Weights of a small mixture-of-experts language model, trained from scratch on English Wikipedia: 34.3M parameters.
Below are experts of layer 7 (counted from 0) of a mixture-of-experts language model. Rows are named up (a neuron's input weights, with its number), down (a neuron's output weights, with its number) and show model dimensions 0-159. Each number is 128 + 32 x the weight over its row's rms, rounded and kept within 0 to 255.
Before each expert's rows: "comes before" lists some tokens at least twice as common just after its tokens as in all text. This comes from a sample of Wikipedia text that the model never trained on. Tokens count by the router's weight.

# expert 9
comes before: " of", ",", " and", " in", " to", "."
up0 [165 126 122  93  82 117 106 112 113  85 123 107 119 121 145 162 117 145 140 101 117 179 100 183  60 166 136 116 170 114 130 130 129 130 113 119 106 102 132 123  92 110 152 141 111 152  92  28 148 114 112  99  19 100 100 152 143 107  91 100  88 149 101 154 150  79 101 159 149 140 190  91 139  96  67 136 168  45  97 106 142  79 110 123  74 137 140 130 153 107 113 109 178 143 125 162 166 127 133 137  96 131  85  61 176 174 143 127 133  94 190  94 150 114 110 165  74 121 198 144 136 151 155 141 116  73 113  72  91 167  93 112  96 108 153 138 129 156  93 105 134 118  88  93 122  91 164 132 102 166 145 119 193 130  74 138 128 125 141 141]
down0 [128 109 126 126 174 133  91 138 178  71 123 127 127 177 113 182 144 162 133 133 139  93 184 106 148 179 106 137 168 105  80 138 111 129 163  80 159 189 104 197 138 123 102 105  89 122 123 176  97  85 108 166 125 143 120 106  65 173 122 134 184 130 165 185  84 106 105 137  73 162 129 100 128 156 168  23 120 117 128 123 146 137 128 109  95 117 120 163 103 113 131 162  82 118 183 105 104 119 132 143 111 141 170 166 100 153 142 117 173 164 145 197  91 129 123 150 186 101 103  82 154 139  94 161  30 126 156 119 132 118 142 161 134 112 152 163 128 148  96 136 114 146  98  45 154 147 120 163 199 114  91  92 128 168 119 123 137 140 151 118]
up1 [156 156  76  64  86 131  91 143 144 144 122 136 121 147  96 112 126 165 161  69 143 149  98 128 119  97 105 168  57 142 140 170 183  64  82 158 148 166 164 103 102 129  90 176 113 143 132 118 124 142  82 139 111 126 158 167  86 149  93  72 172 139 178 141 150 198 159 121 128 150 178 114 119  71 122 164 152 163  71 160  87  89 139 119 101 134 102 159 123 130 133 157 149 140 107 182 149 115 125  72 136 163 129 139  99  91 156 131 136 146 126 126 139 149 137 107  92  81 164 125  96  47 168 131 118 106 165 147 134 106  41 159 144 163 138 174  83 142 133  93 151 179 100 112 130 110 155 141 132  44 134 108 176 153 145 119 165  93 101 193]
down1 [115 128 124  97 178 112 163 126 143 179 111  87  85  89  82 155 140 106 121 159 100 117 117 195  49 147  90 141 190 152 108 106 120  22 178 138  97 227 203 150 111 108 175 159  89 131 183 122  88 112 159 120 105 136 114 123 128 119 132 137 123 112 117 155 161 108 127 153 113 122 113 117  84 116 152  94 123 144  94  97 110 153 108 100 105 187 145 119 131 131 138 183  77 133 122 120 113 177  83 102 112  79 124  87 101 129  77 166 168 116 150 158 128 110 106 163  86 107 148 150 134 104 120 123 146 149 178  70 109 179 117 145 105 111 161 117 181 145 175  97 134 104 156 129  76 183 104 122 164 134 215 155 136 126 125 144 101 131 149  94]
up2 [165 102  91 119 189 116 123 172 140 157 107 148 115 100 130 116 154 127 176  94 101  79 115 150  45 126 165 106 119 130 188 117 104 140 144 152  21  92 126 103 156 115 122 105 160 144  81 127 154 136 136 144 196 145 159 134 129 135 161 115 106  95 184 119 101 137 123 152 102 116 165 105 169 110 158 129  91  45 120 114  92 138 200  95 142 110 112 155 165 188 183  81  89 196 104 123 123 148 133  87 117 116 161  97 137 124 149 178 144  64  98 154 128 104 112 145 138 131 168 164 127 198 135 114 161 129 155 137  93 174 150 130 154 154 126 110  86  88 113  68 184 171 131  73 154 126 130 106 152  64 128 120 123  79 128  79 127 140 126 143]
down2 [ 83 116 154 187 156 142 123  93 138 147 173  77  99 168  98 169 171  99 129 228 118 126 108 150 168 103 109 112 168 162 110 109 140 122 141  60 110  89 128 159 145 139 102 133  54 172 134 144  75 197 134  80 136  89  83 122 127 168 130  86 154 130 131  87  91 125 161 138 122 132 134 146 108 156 112 157 122 171 156 146 119 117  65 128 164 178  94 133 204 129 127 114 164 110 108 111 121 159 161 140 116 127 107 165 182 102 180 142  82 175 122 110 155 141 182 111 136  97 114 156  75 133 123 134 148 157 158 102 159 132 160 183  88 146 120 136 177  99 148 113 123  63 177 161 143 132 111 121 198 195 153  84 148 120 134 132  99 145 164 176]
up3 [ 89 157 115 121 142 147 240 150 117 139 122 159 124 134  70  97 137 148 109  80 114  88 157 101  92 105 130  74  88 119 133 112 137 135 134 207 110 162 136 159 153 101 100  93 152 124 146 142  77 155 122  85 118  78 151 161 120 102 158 130  74 163 157 115 147 147 132 188 113 169 139 131 163 133  99 143 108 163 149  82 100  94 130 127 157 191  73  97 191  76 173 101 125 156 171 118 149 150  88 128 117 120 162 171 112 111 177 131 127 153 150 109 141 158 146  82 142 142 186 174 186 223  94 110 116 159  95 120 113 114 109 121 134  65 139 145 185 123 141  81 158 141 128 116 104 183 144 169 131 131  74  92 113  89 153 147 146  99  87 128]
down3 [169 133 115 143 103 188 139  86 105  91 188 132  74  74 113 168  70 177 165  95 213 119 176 146 124 138  97 104 110  30 113 165 136 148 124 125 163 126 206 111  94 119 124 169 132 152 112 134 136 126 121 138  76 136 196 133 163 118 182 158  98 111 170  95 200 170 183 143 124 115 107  94  80 151 113 118 127 141 144 132  84 149 154 113 120 118 152 148 129 173 104 135  93 149 139 183 128  71 146 139 113 147 107 163 137  51 130 125 118 143 128 124 132 121 157 106 167  76 150 137  60 171  73 113  84 141 106 142 152 115 151 119 169 149 112 128 126 137 123 131  53 126  95 143 127 121 125 102 126 172 167 143 189 125 122 168 109 171 133 162]
up4 [146 128 145 110  96  66 107 148 117 184 115  98 136 142 121 131 130 100 111 162  60  85 198  99 145  59 130 165 127 129 124 190  93  83 165 131 193 137 146  75 157 133 150 162  85 137 105 184  88 169 125 144  89 144 183 139 130 128 120 127 153 102  93 111 174  45 144 160 109 136 127 119 189  82 130 116  67 150 113 144 131 154 111 148 134 125 124 129  94 117 112 172 171 103 149 128 174 130 151 115 153 131 115 148  53 180  98 119 128  97 157 129 166 117  61  75 115 133  86 158 128 194 110 118 171 138 132 111 180 135 149 209 157  62 145 103 155 136 108 132  96  93 158  85  97 110 168 137 167 154 136 147 122 158 157 105 130 161 120 173]
down4 [138 147 109  98 113 108 138 131 140 110 165 153 114 116 103 151 176 174 139 141  91 114  80 109  96 141 167 168 144  91 103 111  88  55 100  66 108 117  88 160 128  68 116 137 123 199 109 117 160 149  75 120 149 146  90  90 105 119 134 140 119 116 168 145  89 101 171 128  91 103 118 171  68 155 131 101  31  91 120 140 135 122 169 146 154  95  60 137 114  84 145 121 182 148  96 112  80 121 147 116  80 155 132  91  72 136 143  85 104  55 126 104 142 112 110 121 101 152 123  89  78  62 115 116 130 134 111  90  56 184 134 103 154 131 162 149 102 129 200 131 107 152  43 111 135 110 148 121 164 116 101 145 108 127 152  82 168 148 130  93]
up5 [130  88 118 139 130 153 111 197 136 116  64  85 145 155  42 130 152 135  93 165  77 113 132 137  44  78 164 144 136 118 118 109 117  89 156 106 136 103 137 207  81 128 112 111 133 149 106 117 138 138  44 115 143 111 120 139  94  99 119 135 183 138  99  96 174 160 154  88  81  82  63  94 137 138 139 146 121 179 114 128 124  69 122  69 142 155 150 120 176  74 127 165 150 114 139 144 122 138 114 108 123 180  95 135 197 112 113 160 126 135 120 131 119 148 102 123 168  60 121 150 101 211 149 132 129 115 111 157 116 157 159 104 130 125 208 101 165 147 134 132 172  77 102 155 146 216 120 130 119  85 106 179 111 112 148 115 132 137 147 127]
down5 [116 131 129 105 196 170 109  84 108  77  93 108 119 184 131 132 107 118  69 132 149 173 140 140  90 190 126 132 122 139 110 153 106 128 122 105 112 181 162 107 130 116 105 181 136 152 137 146 146  85 121 149 152 141 181  80 148 105 139 153  91 143 107 167 154 102 150 147  97 118 131 161 184 177 176 146 144 125 131 137 146 127 128 105  88  96 166 140 103 131 119 190 133 214  71 170 135 143 185 104 153 119 126 179 117 169 114  94 135 185 151  64 158  54 125  97 191  59 127  88 162 140 108 117  41 140  57 134 107 124 133 124 156 127 134 106 102 113 132 118 173 168 156 181 144  51 155 134 123 106 127 151 150 137 101 151  98  99 118  82]
up6 [103 134 103 142  38 178 148  92 207 141 139 156 169 148 133 141 124 110  93 141  80 111 190 184 145  96 143 207 100 133 160 139 173  62 123 127 134 118 115  87 106 169 211  92 163 106 124 126 141 187 131 128 113  69 168  93 107  93 112 115 133 152 190 149  76 165 163 158  79 115 142 181  84  92 122 155 129 120  98 132 142 110 137 133 116 107  72 143 150 149 142 142 119  99 101 129 181 169 151 167 105  99 130 107  97 149  96 142 151  86 138 190 123 146 156 129  99 155 137  79 142 134 151 145 128  52 155 206 165  90 106 134  95 103 124 146 144 143 143 135 114 146 149 166  75 102 119 130 107 160 193 102 138 120  82 135 139 137 120 146]
down6 [168  98 148  74  88  82  54 125 116 195 173 121 139  92 102 126  98 101 158 108  98  95 113 143  98 156 128 104 124 114 143 145 106 143 144 126  75  85 159 158 172  96 181 165 157 121 166 139 165 141 125 102  84  92  94 180 128 163 138 170  93 107 142  93 181 156 141 143  84 150 141 116 173 136  79 170 147 107 154 151 124 123 122 137  66 189 194 114 128 118  67 166  87 151 164 114 130 175 103 141 102  94 152 139 118 112 149 115 185 113  50 139 116 123 117 122 136 217 140 162 139 101 160 114  88 176 111 147 136 135 160 154 107 117 185 142 113 148 147 107 128 132 117  87 158 156  71  54 171  96 125 167 121 138 135 122 150  60 127  94]
up7 [141 111 164  75 104  86 148 101 144 110  81 137 177 117 138 114 167  95 145 105 176  97 134 116 103 147 106 132 131 179 125 118 133  88 139 137 104  93 165 146 100 135  65 156 113 150 112  91  91 169 117 113  91 147 132 176 124 118  93  95 167 104 158 118 131 130 210 140 173 117  83  85 116 128  96  80 182 138 119 144 163  71 194 155 137  94 132 110 115  91 138 107  94 149 184 211  97 122 142 101 101 114 138 159 124 147 119 179  88 113 162 173  84 123 148 175 211 147 142 105 124 156 191 148 168 110  55 111 142 165 127 195  85 107 100  96 129 119 131 178  95 108 128 147  81 163  73 170 161 124 102 154 158 136 173 151 154 108 151 147]
down7 [145 108 144 116 182  94 127  78  99 168 118 141 116  76 107  73 125 195  75 135 110 139 140 138 132 108  61 154 173  91 167 146 164 166 148 126 120 121 103  99  97 100 144 123 110 104  91 132  91 108 114 171 111 118 123 102  96 126  87 127 167 127 115 111 145 155  70 114  91 129 183 161 107 143 121 171  93 181  97  75 120  75 142  96 120 161 164 167 188 151 133 152 130 149 106 165 147 140 136 105  89 130 164 131 131 123 101  99  85 162  28  27 110 176  98 119  86  84 154 134 145 116 167 143  97  74 146 124 148 103 123 129 112 122 142 141 146 161 129 123 108 148 106 114 152 128 115 140 192  92 176 111 146 150  68 152  52 200 130 170]
up8 [110 134 146 116 120 125 116 107 119 109 145  95 133 127 152 107 111 134 132 165 126 141 122 145 164  74 109 174 159 132 143 178 140 106  83  79 112 141 110 116 106 100 197 201 136 123 108 147 122  46 135 135 138 126 115 125 112 103 133 147 142 184 168  94  85 107 139 138 130 115 175  96 159  80  44  76  88 161  79 140  80 116 111 161 142  79  81 123  72 118 103  65 156  92 116 146 132 116 129 137 113  99 141 128 118 187 138  63  77 102 171 132  96 161 185  98  82 190 146 129 121  99  74 105  70 142 119  89  97 162 125 139 114 180 176  99 123 114 129 120 128 166 162 125  95  98 166 138 158 124 116  89 153 178 146 153 133 184 220  92]
down8 [112 138 106 101  55 111 127 122  97 128 175  38 160 180 121 126 169  85 164 120  87 147 103  86 196  96 150 130 149 127 140 117 140  96  73 106 163  78  81 151 121 144 135 101 110 145 163 179  81 140  99 105 150  80 141 145 101 141 128 141  77 127  88 105 136 182 166 117 135 129 188 102 146  81  44 115 111 145  78  71 151 162 147 161 149 148  88 152 127 115 163 123 127  79  66 151 127 164 154 159 102 120 117 151 149 123 127  93 150 156 172 122 137 141 118 147 122 199 103 145 124  67 181 130 171 138 170 105 151 171 147 142 150 136 138 155 142  77  78 121 125 110 159 140 124 130 151 148 139 132  52  95 173 154 147  84  92 160 184 137]
up9 [134 141 117  74 160  69 121 117 130 130  79 108 158 170 158 113 182 148 129 120 115  88 158 151 133 164 113 127  99 126 148 164 117  78 159  13 160 119 104  80 117 112 152  90 132 147  97 128 149  95 108 110 124 155 139 100 121  94  94 159 110  83 108 141 126  99 159 171 155 109  73 101  94 122 150 163 163 156 166 148 116  61 114 108 154 113 120  60 117 143 133 188 110  89 142 112  68 120 134 141  72 112 116 104 126 138 143 121 194 143 163 115 111 100 175  79 157 176 130 105 117 136 153 138 106 140 100 133 119  72  64 101 110  64 145 153 183 173 115  98 163 167 116 151  67 132  99 104 208 186 131 108 134 146 120 134 134  81 104 193]
down9 [108 143  88  68  84 175  81 138  86 143 119 166  89 140 172 155 148 127 123  99 150 116 123 125 144 167  84 124  90 203 161 115 162 160 123 150 142  91  77 110  75  73 153  87 122 143  72 131 161 205  73 132 132 140  89 144 151 115 143 151  96 121 128 171  93 171 142 160 102 151  98 108 135 167 117  86 106 149 136  84 171  71 127 130 101 128 131 142 133 108 107 102  79 110 125 106  80 114 164 152 110 145 159  72 172 103 152  81 132 185  95 111 149 135 127  78 138 147 113 126 144 154 113 164 127 128 119 116 111  83 101  64  79 141 127 135 118 103 164  54 131 194 141  50 147  97 147  77 149 122 133 139 106 192 158  96  59 141 107 104]
up10 [128  79 121 140  74 100 146 162 102 119 125 112 140 110  96 145 132 162 147 147 113 113 100 153 151 126 123  76 135 173  89 135 101 181 134 135 138 117 145 132  93  86 149  82 128 110 169 125  94 138 123  66 150  80 119 176  74  88 125 122 113 135 155 154 124 132  85 130 164 139 138 134 181 105 125 115 122  74 160 104 127 132 129 114 129  93  67  60 100 136 136 205 141 151  94 153 169 132 132  68  83 150 144  95 148  92 107 102 169 109  77  61  87 130 133  85 147 194 125 101 121 125  87 132 134 200  87 111 144 179 111  67 173 121 126 159 123 104 173  75 115  83 147  99 148 140 146 201 173 138  87 172 103 108  35 117  94 118  73 141]
down10 [213 135 135 148  77  98 158 155  87  73  83 187 143 145 109 182 105 137 107 147 137 178 148 174 163 107 171 175  56 116 168 121 119 101 150 127 110 106  84 139 109  93 129  90 110 151  71  57 225 133 155 131  94 174  73  81 108 111 136 182 134 156 156  96 110 178 192 134 104 142 143  85  99  98 127 149 128 115  67 126  70 128 140 150 132 117  95 186 140 103 120 111 120 122 192 113 151 117 120 157 140 156 121 108 104 168 127  99 122 128 139 141 114 136 163 155 134 168 100 103 165  72 118 154 125 119  81  84 104 152 162 116 143  85 117 111 148 119 148 149 138 109 188 155 182 131 145  87 106  94  83 135 120 144 135 123 171 184 125 138]
up11 [177 115 148  96 109 135 146 138 136  80 154  44 148 133 162 144 127 111 144 191 118 168  85 138 133 123 139  99 155  97 125 160 119  85 143 171 123 114 182 124 113 114 160 137 119 143 120  99 202 153 159  66  85 116 193 126 107 118 112 119  80 105  76  51 175  75 124 125 189 116 128 120 164  69 145 105 183 177 191 171 162 107  73  97 165  56 121 106 129 116 112 138 122 114 189 118 160 137 163 118 132 145  80 163  69 157  77  94 141 140 140 108 169 140 115 148 134 113 141 106  81 108 127 134 100 166 117  97 136 127  97 151 162 122 104  93 138 132 118  86  95 127 176 194 100 166 115  57 130 124 116 154  98  92 136 121 100  89 163 135]
down11 [ 76 142 100 166 138 136 138 157 179 125 108  91 142 102 171 118 124 111 134 124 106 144  84 175  66 127 149 129 156 101 130 141 132 132 110 129  83  87  86 131 110 141 115  68 166 162 144 130  92 159 132  93 131 114 197 100 176 198 177  14 110 140 126 128 122 111 160 109 141 125 100 104 110 114 153  93 119 161 149 106 133 158  74 122 102 132  91 134  94 140 147  93 149  59 123  81 163 124  49  93 118  52 126 175 145 177 110 150 172  99 158 151  75 130 106 109 163 122 138 166 153 135 167  77 138 165 124 155 108  83 169 142 156 140 185 173 150 110  89 162 211 117 159  89 150 144 133 154 117 123 101 100  86 170 108 102 107 104 128 106]
up12 [116 124 109 126  78 126 148  93  21  65 159 159 145  79 174 140 136 147  93 103  93 161 117 113 131 158 186 169  11 111 139 131 115 105 142 118  94 143 128 156 183 135 145 110  95  96  74 173 138  85 122 141 146  98 201 170 150 145  87 166 145 140 118  95  92 127 134 117 123  82 140 139 118 126 140 120 125 118 145 186 110 121 144 157 120 106 147 116 137 125 155 208 120 124 152 128 169 139  73 125 101 161  77  76 133 120  96  87 193 119 129 142 113  83  71 120 173  74 180 107 113 136 162 159 121  63 128  86 128 136 150 198 118 121 101 118 141 101  96 119 108 153 131 175 106 175 115 161 111 142 137  95 147 119  76 160 114 148 149 112]
down12 [ 97 168 135 128 105 108 119 177  48 182 125 129 112 139 232 104 156 101 147 122 172 102 119 123 120 181 178 134  97  85 119 131 174 152 157 113 125 160 109 115  51 135 133 142 106 116  79 124 147 119 124 127  92 170 111  62 108 181  90  99 152 185 153  60 100 108 140 106 107  75  70 160 135 104 121 108 110 102 154 105 142 181  95  96 107  96 107 123 115  82 151 120 185 119 110 130 100 176  83 130 144 138 139 129  58 127  86 120  85 120 140  94 151 145  76 137 100  89 121 152 130 116 106 152 130 162 153  83 164 157 154 129 124 152  89 101 103 140  44 125  84 168  74 110 180 125 144 106 103 123 164 120 164 113  69 143 128 140 144  86]
up13 [123 139 114 154 141  85 142 137 119  65 122 194 107 162 145 187 155 133 154 128 151 174 188 102  97 113 105  92 110 141 131 128 152 167 196 117 116 155  79 138  94 119  75  97 151  96 116 127 162  79 131 125 141 155 153 114 140 128 112  89 110  96 145 178  83 137  96 105 128 156 185 108 196 103  84 137  95 119  95 170  26 120 139 169 151 188 129 137  81 140 202 137 162  82  91 155 149  93 131 108  99 140  66 132 148 113 125  82 175 142 169 115  92 127 111  75 122 181 157  86 113 189 103 172 177 152 123 137 173 142 138 174 115 118 100 127 116 170 134 155  97  83 105 138 156 106  68 124 165  97 121 139 145 119 157 172 112 129 146  94]
down13 [110 176 138 125 126 104 124 104  44 142 139 124 118 105 142 128  97 105 181 130  90  99  52  74 142 132 138 147  64  99 126 188 158 174  94  85 110 116 104 159 156 115 165 105  73 146  98 126 206 133 148 117 151 176 127 122 106 170 155 102 166 129 100  95 124  58 173 100 142  76  87 108 135 144 110  61 111 171 125  84 156 133 136 122 132  35 129  95 128 141 105 186 137 168 112 112  86 125 122 143 166 141 106 110 107 141 121 157  96 120 143 178 121 103 121 167  98  95 131 110 128  99 163 105 125 121  89 169 119  80 198 129 170  78 135 100 126  91  84 141 142 198 148 170 152 122 118 161  97 179  70 147  89  98 134 125 167 134 109 137]
up14 [111 119 156  81 103 172 128 124 141 166 142 104 136 149 155 129 143 112 104  85  90 137 121 154 109 118  90 151 128 136  86  61 142 129 116 136 148  97 140 104 148  79 134 130 157 131 129 124 192  78 181  88 144 111 104 131 192 130 134 135 133 156 141  80 158 105 145 167 100 121  93  80 103 161 163 164 115 156 152 174 127 172 171 109 131 121 155 134 162 116 126 110 153  44 100 144 147 167  95  65 177 183 187 140 120 120 134 144 113  91 123 112  88  62  58 185 165  87 142 125 106 108 146 121 203 199 139 123 107 107  83 103  91 144 150 144  67 159 136  83 103 127  88  76  62 117 113 134 126 106  92 163  94 141 126 105 137  43 138  95]
down14 [126 203  91 125 114 113 151 107 158  76 153 178 141 161  72 170 160 112 145 166 109 143  72  66 103 184 209  81 107  98 140  87 112 151 139 106 116 132 115 126 103 146 138 130 117 120 133 148  92  89  88 169 173 126 180 148 164 165  90 136 130 160 135  87  60 111 118 130 126 107 140 120  78 144 113  97  62 130 147  98 160  88 118  96 149 104 132 124 123 118  92 144 121 168  65 180  60 130 130 145  88 127  95  82 143  82 145 127 107 148 128 122  96 110 149 134 123 114 178 151  98 115 104  95 130 122 111  57 101 188 157 147 116 113 124 126 131  95 105 126  95 186 192 120 170 161 164 151 112 179 105  59 181  85 129 119 160 107 175 152]
up15 [142 151 143 179 113 107 202 143 109 154  79 152 121 136 181 143  84  96 118  83 166 100 157 147 219 132 107 118  90 119  79 183 116 181 156 169 156 170  89 136 130 154 150 130 123 123 169 148 133  98 168 115 124 119 110 194  92 152 136 104 196  64 167  79  50  90 123  82 127 100  83 115 122  77 135 163 147  46 124 113  74 138 153 109 135 149 141 129 103 136 122 137 180 126 120  73 141  87 153 125 124 141 142 141  88 159 170 147 128  91  95 114 140 105 103 164 104  94 204 105 186 128 110 132 113 130 128 161 134 140 137 102 175 106 135  95 104 127 134 119 138 124 117 149 161 164  78 131 151 190 191 128 125  73 126 130 144  81 113 106]
down15 [121 113 147 109 117 100  67 111 121 137 171 104 163 122 109 102  95 143 165  85  91 120 108 157  52 137 158 111  87  88 134 114 165 116 156 142 112 127 127 101 142 118  78 112 118 115 131 108  55 184 170 125 138  97  97  99  50 137 125 125 162 108 138  89 143 170  78 184 121 127 154 171 136 140 133 143  98 163  60  94 167  49 109 105  88 152 120 149 153 179 155 167 113  90 113  99 123 117  88  98 101 197  96 109 128 100 123 108 125 141 144 181  97 135 112 128 121 128 168  93  73 132 132 170 121 162 190 106 115 107 189 147 117 177 108  81  97 166 169 202  88 172  54  67 137 118 164 159 148 128 125 119 125 139  96 115 112 131 175 115]
up16 [ 58  84 187 174 133 113 180 172 122 136 167 131 208 110 120 143 158  59 192 127 107 162 131 130 129  80  81  89 136  40 102 106  76  92 138 128 153  83 140 155  98  50 150 185 133 137 111 136  98 149 146  92 147 134 104 163 119 129 104  98 140 134  69  98 181 187 201 135 114 168 103 161 155 114 153 185  94 134 143 126 125 145 109 137 148 164 121 141 168 132  71 130 173 146 110 149 140 119 112 106  99  75 120 136 162  72 112 106 116 104 164 167 190 146  99 132 108  97 139 128 149  97 120 125  84 135 150  86 122 126 114 106 185 156  97 123 204  96  80 112 119 127  99 111 128 125 120  98 133 164 133 138 142 132 177 127 160 129  94 134]
down16 [178 132 152 148 145 159 101 135 129 132 132 123 122 159 204 175 213 129 141  62  86 173 141 150 155 118  92 124 153 134 159 128 117 139 139 112 129 131 180 132 127 151 171 188 148 123 139 136  98 140 144 142  97  49 103 148  88 117  92 118  86 153 170  86 167 140 116 129 124 109  95 106 150 128  60 171 145 139 118  73 191 162 161 144 119 150 148 139 130 117  81 122 112 136  95  87 134 150 105 124  89 101 156 137 146 116 150 139  82 178  97 128 158 116  76 149  75 127 135 163 106 165 162 136  83 122  64 145 138 122 162 124  68 103  75 181  72 159 110 123  69  48 145  90 119 147 191 125 120 119  96 127 174 124 134 111  86  63  73 104]
up17 [116  85 110 140 111 207 119 138 185 126 104 116 107 170 151 148  82 105 111 134 135  84 110 140 115 101 103 132  80 153  75 142  94  82 120 144 179 106 195  72 142 115 148  79 168 157 142 123 159 166 106 176 130  87 124 168 136 140 126  81  75 151 145 185 178 189 171 161 128 123 144  72 108 144 178 159 121 118  41 163 104 151 133 138 135 134 122  84 114 158 108 113 127 111  58 136 119 174 144 113 147  84 161  89 139 101  84 115 198  60 136 152  77 116 121 117 112 152  76 144 103 102  90 166 123 155  60 178 115 190 103 126 168  94 113 105 130 124 171 134 149 162 123 152  97 166 134  93 117 154 134 118  82 115  93 114 129 115 118 109]
down17 [177 144 117  71  96 133 120  86 157 208 133 110 131 104 120 126 125 158 105 133 112 158 123 137 154 201 173 103 147 110 195 113 101 128 144 155 122 141 104 137 164 129 145 123 138 120  91 131  96 207 174 187 130 149 113 118 167 180 142 151 148 135 101  77 124 117 167 106 142 124 110 166  73 127 147  97 146 108 142 170  89 141 154 142  68 125 171 118  95 123  78  99  73 147 174  64 179 162 155  67 170 189 111 181 125 143 122 161 122 128 129 161 107 166 145 186 140 104  94 154 189 141 102 157 128 170 128 113 145 147 150 124 132  90 132 158 129 107 129 147 165 130  99 147 155 148 114  69 142 107  89  91 150 165 101 138 201 138 222 167]
up18 [134 130 103 143 110 132  95 173 109 157 109 116 127 110 143 133 128 173 147 108 128 187  73  94  90 132 157 122  91 133  88 123  52 125 128 140  68 133 188 137 173 139 123 146  72 143 115  77 165 160  76 171 134 118 117 212 104 108 157  94 131 163 125 143 118 182 129 155 140 181 164 111 107 143 127 177 137 179 194 150 114  94 108 130 205 123 112 179 116 116 116  88 107  58 148 105 164 149 108 109 128  84 218 146 151 116 108 125 159 181 184 142  79 119 104 167 104  98 178 112 136 141 147 146  61 170 153 180  96 112  92 120 119 109 143 155 135 151 144 105 131 115 162  68 154 114 141 116  98  76 131 122 169 176 155 165 131 166 153 126]
down18 [ 94 122 184 160  60 132 195 128 115 106 173 135 152  90 136  94 136 121 107 148 158  79 105 132 148 144  39 138 151  77 165  77 186  45 135 102 199 122 144 126  71 147 139 167 185 112 128 179  79 138 107 106 131 154 130 136 183 125 128 114 129 115 115 170 144  88 168 182 144 130  95  95 116 164  91 122 139  85 131 194 122 184 170 106 151 175 110 150 143  63 132  97  56 101 136 132 123 115  47 170 120 124  93 102  86 211 167 136 130 155 158 112 169 157 163 110 113 143 112 144 105 141 120 128 112 144  97 111 136 139 106 162 129 119 136 101 132  93 130  96 126  94 130 167 115 139 158 147 119 142 141 114 148 167 138  65 120 124 156 152]
up19 [118 148  66 105 120 150 154  80 159 209 147 171 115 116 110 148 151  94 142 177 155 175 114 158  74 105 152 127  65  97 162 133 210 129  93 116 111 167  89 117 155  81  96 141 126 100 205 151 151  45 145 139 160  98 119 125 132 149 119 118 101 147  54 135  90 139 131 116 131 137 175 158 127 124 122 155 127  95 128 110 126 117 120 125 122 119 125 153 128 152  90  90 177  87 182 136 123 182 104 128 133  56 169 175 102 141  94 149  85 159  68 114 124 133 184 109  98 125  98 155  69 134 104 179 137 120 115 132  84 161 100 145 145 128 105 141 104  83 168  91 113 114 109  83 107 138 123 188 146 184  91  61  81  97 160 123 129 119 167 143]
down19 [161 166 159 110 174  90 108 150 179 176  85 103 178 105 112  92 125 141 157  89  61 119 122  98  95 134 123 140 121 136  92 121  72  84 155 159  82 144 117 160 100 164  86  87 157 111 126 123 104 120 134 189 134 212 142 102  81 164 193 169 140 129 112 176 133 127 123  65 155 108 101 113 115 130 173 128 151 164  73 132 157 107  91 238 103 137 157 149 145 116 200 134  70 156 158 149 129 111 132 116 135 100  78 134 153 125 104 144  92 110 119 120 109 120  85  89 124  62 111 174 122 106 152 110 163 144  81 145 175  90 101  58 110 108  92 125 136 112 143 143  84 107 137 162  66 117 126 105 104 135 164 100 164 135 107 123 150 132 117 169]
up20 [100 109 120 176 100  74 115 168  96 107 208  69 129  48 162 141 129 155 145 180 127 137 124 153 149 114 107 108 163 138 121 171  86  40 168 134 120 113 138 102 159 134 136 161  96 164 111 104 120 119 140 126 106 147 132 103 101 117 136  95 107 134 134 156  98  93 120 136 115 139 120  96  94 191 113  37  94 126 169 137  82 115 116 151 152 129 136 133 197 206 108 173 135 110 127 134 102 203  93 118 160 149 174 110 158 128  84 165 119  62 146 128  94 154 167 177 162  86  80 155  82 130  87 154 173 125 170  91 118 135 115 115 130 149 117 141 173 166 128 134 153 131 126 164  97  73 123 197  85 113 124 152 134 122 127  65 145 100 138 166]
down20 [159 110 140 103 108 176 127 163 171 158  71 121 110 118 125 135  65 107  75 143 158 126 139  97  96 105  94 132 117 134 184 133 130 131  97 141  85 128  89 129  87  94 104 179 116 147  83 145  75 147 133 144 194 151 185 109 110 120 136  79 158  59 158 169 112 144 143  98 161 123  61 182  65 151 146 175 168  70  75 169 144  92 130 104 161 107 186  93 131 107 132 168  63 153 136 185 121  95 100 139  84 154 121 127 213 183 111  93 146 118 156 136 118 157 102 125 130  77  65  95 135 134 123 162 122 122 169 122 130 123 100 131 111 130 101 129 105 160 161 121 105  87  98  97 119 127  86 171 118  58 160 123 112 182 125 117 142  83 149 131]
up21 [123 101 145 175 178 164 133 124 124  99 153  83 156 110 119 135  86  83 147 179 108 202 122 138  98 162 161  81 145 169 131 215 114 191  76 139 139 149 111 142 108 155 121 145 100 146 140 106 206 154  80 140 165  86 109 131 141 119 162 168 107  93 134 126 172 151 203 151 107 168 132 119 136 142 134  84  87 116  93 122 123  85 111 215 221 105 109  58 140 114 139 110 139 156  83 132  98 166 122 113 171  78 145 124 144 109 119  66 122 109  88  95 131 105 188  83 124  84 125 159 151 119 111 132 101 140 178 112 108 121 113 154 120 178 122 116 164 154 124 105 101 120  66 119 133 127 106 146  96 143 106  94 151 205 135  94 141 127 111 128]
down21 [ 99  82  91 116 135  38 136 182 104 114 159 130  44  72 120 167 200 185 116 171 136 157 146 107 119  32  76 182 170 139 159 177 126 117  90 137 192 163 109 136 106 130 112 160  76 154 113 174 150 146 127 130  90 123 142  62 138 111  43 168 190  87  92 128  97 159 141 103 172  93  94 180 103 120 126 169 139 161 134 127 167 153 131 101  99 141 207 130 109 150  51 114 150 172 120 154  86 125 118 110 123 118  98 146 131 131 140 173  87 128  93 131 157 102 134 126 115 165 141 153 130 132 129 142 158 153 114 154 100 113 130 123 125 111 154 120 119 156 123  68 145 116 144 148 109 128 113  79 147 122 124  90 109 106 103 163 115 147 115 121]